config.yaml
num_hidden_layers: 10
hidden_size: 96
n_experts: 256
experts_per_token: 8
d_expert: 32
d_shared_expert: 64
hidden_act: "swiglu"
moe_layers: [2, 3, 4, 5, 6, 7, 8, 9]
router_score: "sigmoid"
normalize_top_k: true
routed_scale: 2.5
balance_loss: 0.000385
balance_bias: true
n_groups: 8
groups_per_token: 3
init_std_router: 0.0344
lr_router: 0.000863
vocab_size: 4096
norm: "rmsnorm"
norm_eps: 1e-05
tie_word_embeddings: false
optimizer: "muon"
learning_rate: 0.00324
beta1: 0.93
batch_tokens: [32768, 65536, 98304]
max_seq_len: 1024
train_tokens: 262200000
max_steps: 4423
dataset: "wikipedia_en"
Below are experts of layer 3 (counted from 0) of a mixture-of-experts language model. Rows are named router (the router's row for the expert), gate (a neuron's input weights, with its number), up (a neuron's input weights, with its number) and show model dimensions 48-95. Each number is 200 + 20 x the weight over its row's rms, rounded and kept within 0 to 999.
After each expert's rows: a language model's description of what the expert responds to; "gets" lists some tokens that make up at least twice as much of what it gets as of all text. This comes from a sample of Wikipedia text that the model never trained on. Tokens count by the router's weight.

# expert 33
router,204,220,197,211,190,219,245,200,228,184,199,205,173,178,186,216,186,214,226,185,195,204,185,159,163,207,189,236,185,222,219,160,176,204,205,215,209,187,209,216,174,178,216,205,217,197,193,197
gate0,223,204,174,216,161,210,182,219,199,194,219,218,169,231,174,194,181,195,215,183,200,206,218,190,229,202,186,209,203,221,203,189,207,223,173,199,202,188,212,192,223,213,209,181,207,188,203,214
up0,212,188,192,202,208,162,184,189,169,218,196,264,218,205,211,190,202,237,169,210,215,169,182,223,194,198,198,182,219,218,190,197,197,212,227,252,189,211,197,172,180,176,207,213,227,193,237,201
gate1,237,196,204,179,187,225,198,221,243,197,200,223,215,201,166,222,213,189,209,196,196,185,180,176,205,191,180,208,212,189,204,183,160,189,232,204,175,157,204,170,190,189,206,178,213,216,195,212
up1,238,207,204,165,201,182,204,224,194,224,212,240,202,211,219,233,189,207,180,202,238,172,217,179,184,212,190,195,185,195,243,184,156,187,220,202,188,169,213,190,182,187,172,210,195,189,197,211
What it handles: Sentence-opening time words. Pieces of sentence-opening time adverbs like Be-fore, L-ater, After, When, previously, plus word pieces right after an initial capital in names.
gets: "w", " J", "ov", " both", "un", "ly"

# expert 62
router,230,182,190,194,233,196,193,221,228,219,180,164,169,213,192,195,183,233,220,170,248,184,191,190,214,183,196,242,200,203,210,187,188,201,189,218,183,201,200,226,150,185,179,200,191,200,203,185
gate0,204,240,187,209,223,202,226,225,196,222,231,213,186,168,194,183,204,219,191,161,212,170,218,169,172,185,221,196,201,224,184,194,167,204,192,181,197,211,210,231,177,213,207,227,198,175,196,221
up0,240,204,194,203,191,224,214,260,176,194,191,213,192,210,178,190,176,221,196,188,219,223,186,191,218,190,186,219,149,186,184,207,217,191,195,202,214,196,160,209,194,184,194,206,184,202,147,177
gate1,211,164,241,169,180,178,219,210,213,223,206,205,195,226,194,203,200,189,183,200,227,159,202,203,188,204,188,226,163,177,177,198,199,211,225,162,189,195,171,196,213,245,184,194,228,214,183,190
up1,242,155,225,232,191,205,205,196,202,218,210,203,210,220,190,234,175,181,196,193,222,193,222,217,188,241,197,254,189,214,172,196,202,200,190,199,187,193,196,211,203,199,211,210,189,214,203,202
What it handles: El/al syllables, evaluative adjectives. Pieces el, al, ol inside names like Fid-el, Th-ail-and, Malay-al-am, plus New, great, good, successful and Ass- starts.
gets: "el", "al", "ol", " New", " part", " Col"

# expert 52
router,215,192,194,214,198,198,189,201,205,182,162,155,169,217,181,238,177,234,212,162,195,185,208,190,192,190,205,221,202,191,206,178,188,198,199,177,212,215,217,216,158,177,214,180,203,184,198,192
gate0,158,178,203,234,236,202,174,215,190,200,195,214,223,226,224,210,200,183,196,208,194,210,165,216,181,175,196,218,194,206,161,192,181,201,195,186,177,201,235,212,205,231,207,218,182,159,154,195
up0,223,214,171,147,197,195,221,167,198,188,221,227,178,199,193,199,216,256,194,210,212,189,191,193,207,220,174,151,193,235,186,182,208,199,211,209,245,228,213,188,218,178,216,221,217,215,231,177
gate1,199,178,225,191,224,181,190,144,184,187,201,225,238,171,171,173,167,193,202,190,210,180,208,200,203,153,230,185,171,188,199,178,194,200,215,171,226,198,215,217,196,164,201,186,199,185,211,196
up1,189,185,201,210,213,203,206,210,176,167,182,218,166,217,214,195,234,185,178,176,204,207,253,194,212,180,227,233,225,152,205,176,189,233,202,193,198,187,219,204,187,243,173,216,228,150,192,194
What it handles: Name-initial letters after C. Pieces right after a c/C or starting capitalized names in tables, such as C-ourt, c-ure, Gu-ido, Rh-odora, accented letters.
gets: " N", " G", "′", " R", "ir", " B"

# expert 63
router,198,188,157,187,214,188,226,211,220,187,170,177,206,202,209,248,183,204,209,164,195,195,204,204,185,158,183,194,190,245,229,192,154,158,189,181,200,201,187,196,215,183,172,187,208,207,206,176
gate4,183,172,191,154,214,208,198,229,237,194,196,210,193,189,205,207,207,204,210,189,230,211,193,201,207,158,193,191,221,176,211,212,165,196,199,215,193,160,169,197,191,228,168,204,185,203,164,217
up4,194,240,191,194,201,201,210,178,202,197,222,163,198,247,209,190,193,236,220,201,192,242,202,169,190,162,188,187,205,205,202,225,202,180,177,233,227,214,189,200,175,212,186,230,176,181,186,219
gate5,150,179,194,217,201,203,184,238,188,169,210,190,179,221,209,192,209,218,186,192,192,226,196,193,191,188,200,187,166,246,219,197,227,195,221,213,195,203,210,182,190,211,168,181,200,204,176,194
up5,226,217,238,193,223,187,240,167,195,200,209,198,190,204,142,186,191,235,211,201,191,188,208,198,201,227,217,202,238,163,192,237,188,220,170,234,170,186,170,208,208,209,205,204,203,186,202,192
What it handles: Mid-word ut/at pieces. Mid-word pieces like ut, at, ant in g-ut-ter, Deb-ut, mathem-at-ics, plus percent signs and Thai byte pieces in tables.
gets: "ut", "%", "ant", "ot", "at", "–"

# expert 7
router,220,193,176,190,232,188,205,212,219,220,160,190,192,219,195,199,157,237,223,205,225,219,186,193,193,174,178,222,213,217,219,191,179,181,224,166,204,199,159,250,197,202,220,207,251,210,193,189
gate8,170,211,203,204,174,199,206,187,219,189,217,215,178,202,174,208,213,185,228,200,225,168,165,179,185,192,224,189,179,195,193,185,216,217,212,183,208,224,161,205,194,162,183,210,217,195,236,202
up8,197,197,188,226,199,174,212,219,172,168,185,211,215,207,250,228,158,223,230,180,236,188,207,196,184,217,196,168,213,209,200,227,185,183,212,229,194,196,188,153,204,198,189,193,203,213,191,210
gate9,181,212,207,198,204,216,196,193,194,207,208,233,152,222,172,244,196,193,197,211,208,210,202,202,157,187,219,241,206,195,169,197,160,171,229,195,199,206,147,192,183,202,193,176,180,213,247,184
up9,182,206,160,198,207,206,247,231,165,206,228,157,226,209,203,210,215,213,181,169,199,197,208,198,230,203,179,181,198,215,210,171,209,182,187,225,189,216,176,197,211,169,214,199,196,197,231,229
What it handles: Hyphenated compound pieces. The second half of hyphenated compounds and lowercase word-start fragments, such as special-purpose, cease-fire, rate-payers, cy-clone.
gets: "-", " p", " s", " b", "p", "=="

# expert 6
router,230,205,215,221,217,222,224,232,198,196,201,189,193,194,178,216,203,200,240,169,220,221,165,214,174,164,210,200,187,234,211,170,206,170,172,187,217,209,177,231,171,178,188,158,206,173,175,206
gate3,208,194,231,206,189,193,195,174,175,209,199,175,245,241,166,183,217,192,205,179,178,201,182,193,178,204,178,181,191,195,192,206,222,185,177,206,237,187,200,199,162,196,211,220,172,206,209,223
up3,231,193,231,241,194,213,221,177,195,196,180,214,188,185,197,207,186,198,215,218,179,177,206,187,197,189,217,168,197,175,224,193,204,178,245,151,184,216,225,192,188,193,222,214,197,185,221,207
gate4,241,198,234,209,205,237,226,213,204,197,189,237,215,184,212,205,198,205,204,174,244,177,218,217,202,201,190,196,196,215,177,173,168,193,179,179,211,212,181,162,187,174,194,185,232,227,190,223
up4,194,184,176,205,208,222,196,171,171,190,214,215,193,209,212,222,206,213,208,219,202,221,214,201,213,216,212,202,197,160,206,181,194,238,193,228,164,232,223,223,191,201,238,186,197,202,223,221
What it handles: Mid-word fragments, f-pieces. Short word pieces inside names, URLs and numbers, especially f within words, like grand-f-ather, canadian-f-reelance, and digits in ISBNs or years.
gets: "f", ":", " and", ",", " F", "t"

# expert 46
router,232,211,176,214,224,207,235,238,209,194,177,188,185,204,194,170,174,206,208,203,219,195,214,187,175,197,201,212,207,251,254,173,182,185,194,212,223,168,190,196,196,199,177,193,211,179,184,170
gate4,194,249,221,216,208,201,225,200,156,205,202,233,187,199,187,208,186,203,213,213,195,217,207,197,193,189,208,206,223,213,187,186,183,187,211,231,196,202,238,198,169,156,212,169,210,179,199,173
up4,197,199,158,197,173,194,213,181,174,203,180,166,206,207,207,202,193,166,212,206,209,222,190,213,217,198,195,173,197,168,202,210,205,237,165,201,190,212,206,189,201,277,188,158,214,201,182,229
gate5,211,184,180,189,199,232,194,185,175,211,177,187,228,178,172,216,189,196,196,219,215,195,201,196,182,188,182,206,206,235,233,195,212,203,210,162,194,182,179,175,176,186,192,179,202,204,200,263
up5,162,184,219,226,176,180,189,201,213,187,188,196,192,180,225,240,208,190,217,222,197,218,176,244,199,168,175,187,184,214,216,213,171,174,205,169,210,217,207,165,228,224,193,194,181,204,211,206
What it handles: Mixed word-internal fragments. Scattered inner pieces like n in Radchenko, Haren, Dawn, rew in grew, plus table digits and Thai characters.
gets: "n", " ", " T", "%", "an", "p"

# expert 59
router,239,203,181,214,212,183,193,215,202,176,183,186,182,197,169,207,156,204,234,165,190,222,179,209,206,193,206,229,229,188,192,166,178,198,184,189,179,190,166,200,210,188,231,181,215,197,203,173
gate0,221,191,174,225,199,209,176,223,216,183,173,221,209,173,188,219,192,186,209,203,197,212,237,209,229,182,208,190,196,175,191,174,171,207,208,228,195,163,193,187,197,180,208,206,204,217,181,156
up0,205,197,204,203,192,184,212,203,225,169,192,227,199,163,178,234,217,219,222,162,230,175,234,228,213,191,178,212,216,218,179,168,201,161,209,184,197,167,240,169,219,178,209,179,217,197,227,223
gate1,163,213,207,211,194,198,207,206,201,187,189,241,212,206,195,180,182,194,202,195,222,229,188,186,222,174,207,163,224,178,227,180,202,217,188,178,221,203,208,205,202,234,194,176,195,182,190,202
up1,211,214,184,189,159,200,199,220,181,190,207,189,176,196,195,196,207,162,228,191,173,179,220,217,212,157,196,185,201,206,223,246,199,166,175,213,212,172,196,239,184,195,188,197,182,176,160,173
What it handles: Word-initial fragments. Short first pieces of lowercase words after the or a, like con, s, t, re, ro, as in 'con'ventional, 's'quadron.
gets: " s", " c", " d", " t", " l", " st"

# expert 14
router,203,214,192,214,225,188,210,214,232,167,195,220,185,214,198,213,196,220,219,163,167,203,175,203,193,158,173,221,215,218,222,214,178,190,171,198,190,212,192,234,183,172,202,184,207,188,164,223
gate3,199,200,203,233,234,177,201,206,218,178,214,216,215,237,174,220,176,183,223,181,207,201,253,200,206,193,197,191,219,201,205,203,189,209,192,221,174,242,199,217,202,192,183,165,194,202,218,185
up3,198,170,202,178,182,219,244,244,169,191,189,222,192,178,188,180,218,220,165,225,215,176,190,172,207,253,197,207,159,187,207,214,214,210,237,157,171,191,203,207,210,192,202,196,212,219,202,180
gate4,195,212,238,198,173,179,189,231,198,196,186,218,211,228,193,220,220,183,202,180,229,192,222,196,206,208,212,223,194,224,224,210,189,202,191,179,205,207,155,178,245,196,215,199,199,222,194,202
up4,185,194,168,187,193,194,200,197,194,188,204,188,180,239,211,188,193,168,180,178,213,203,210,225,208,202,211,229,219,214,171,191,216,186,189,171,179,248,196,185,171,239,210,184,217,212,189,198
What it handles: Given-name pieces. Common English first names such as John, James and Mary, and pieces completing names (Kel-ly, T-ony, K-ate), often in sports or credit lists.
gets: " and", ".", " John", "ah", "ony", "ay"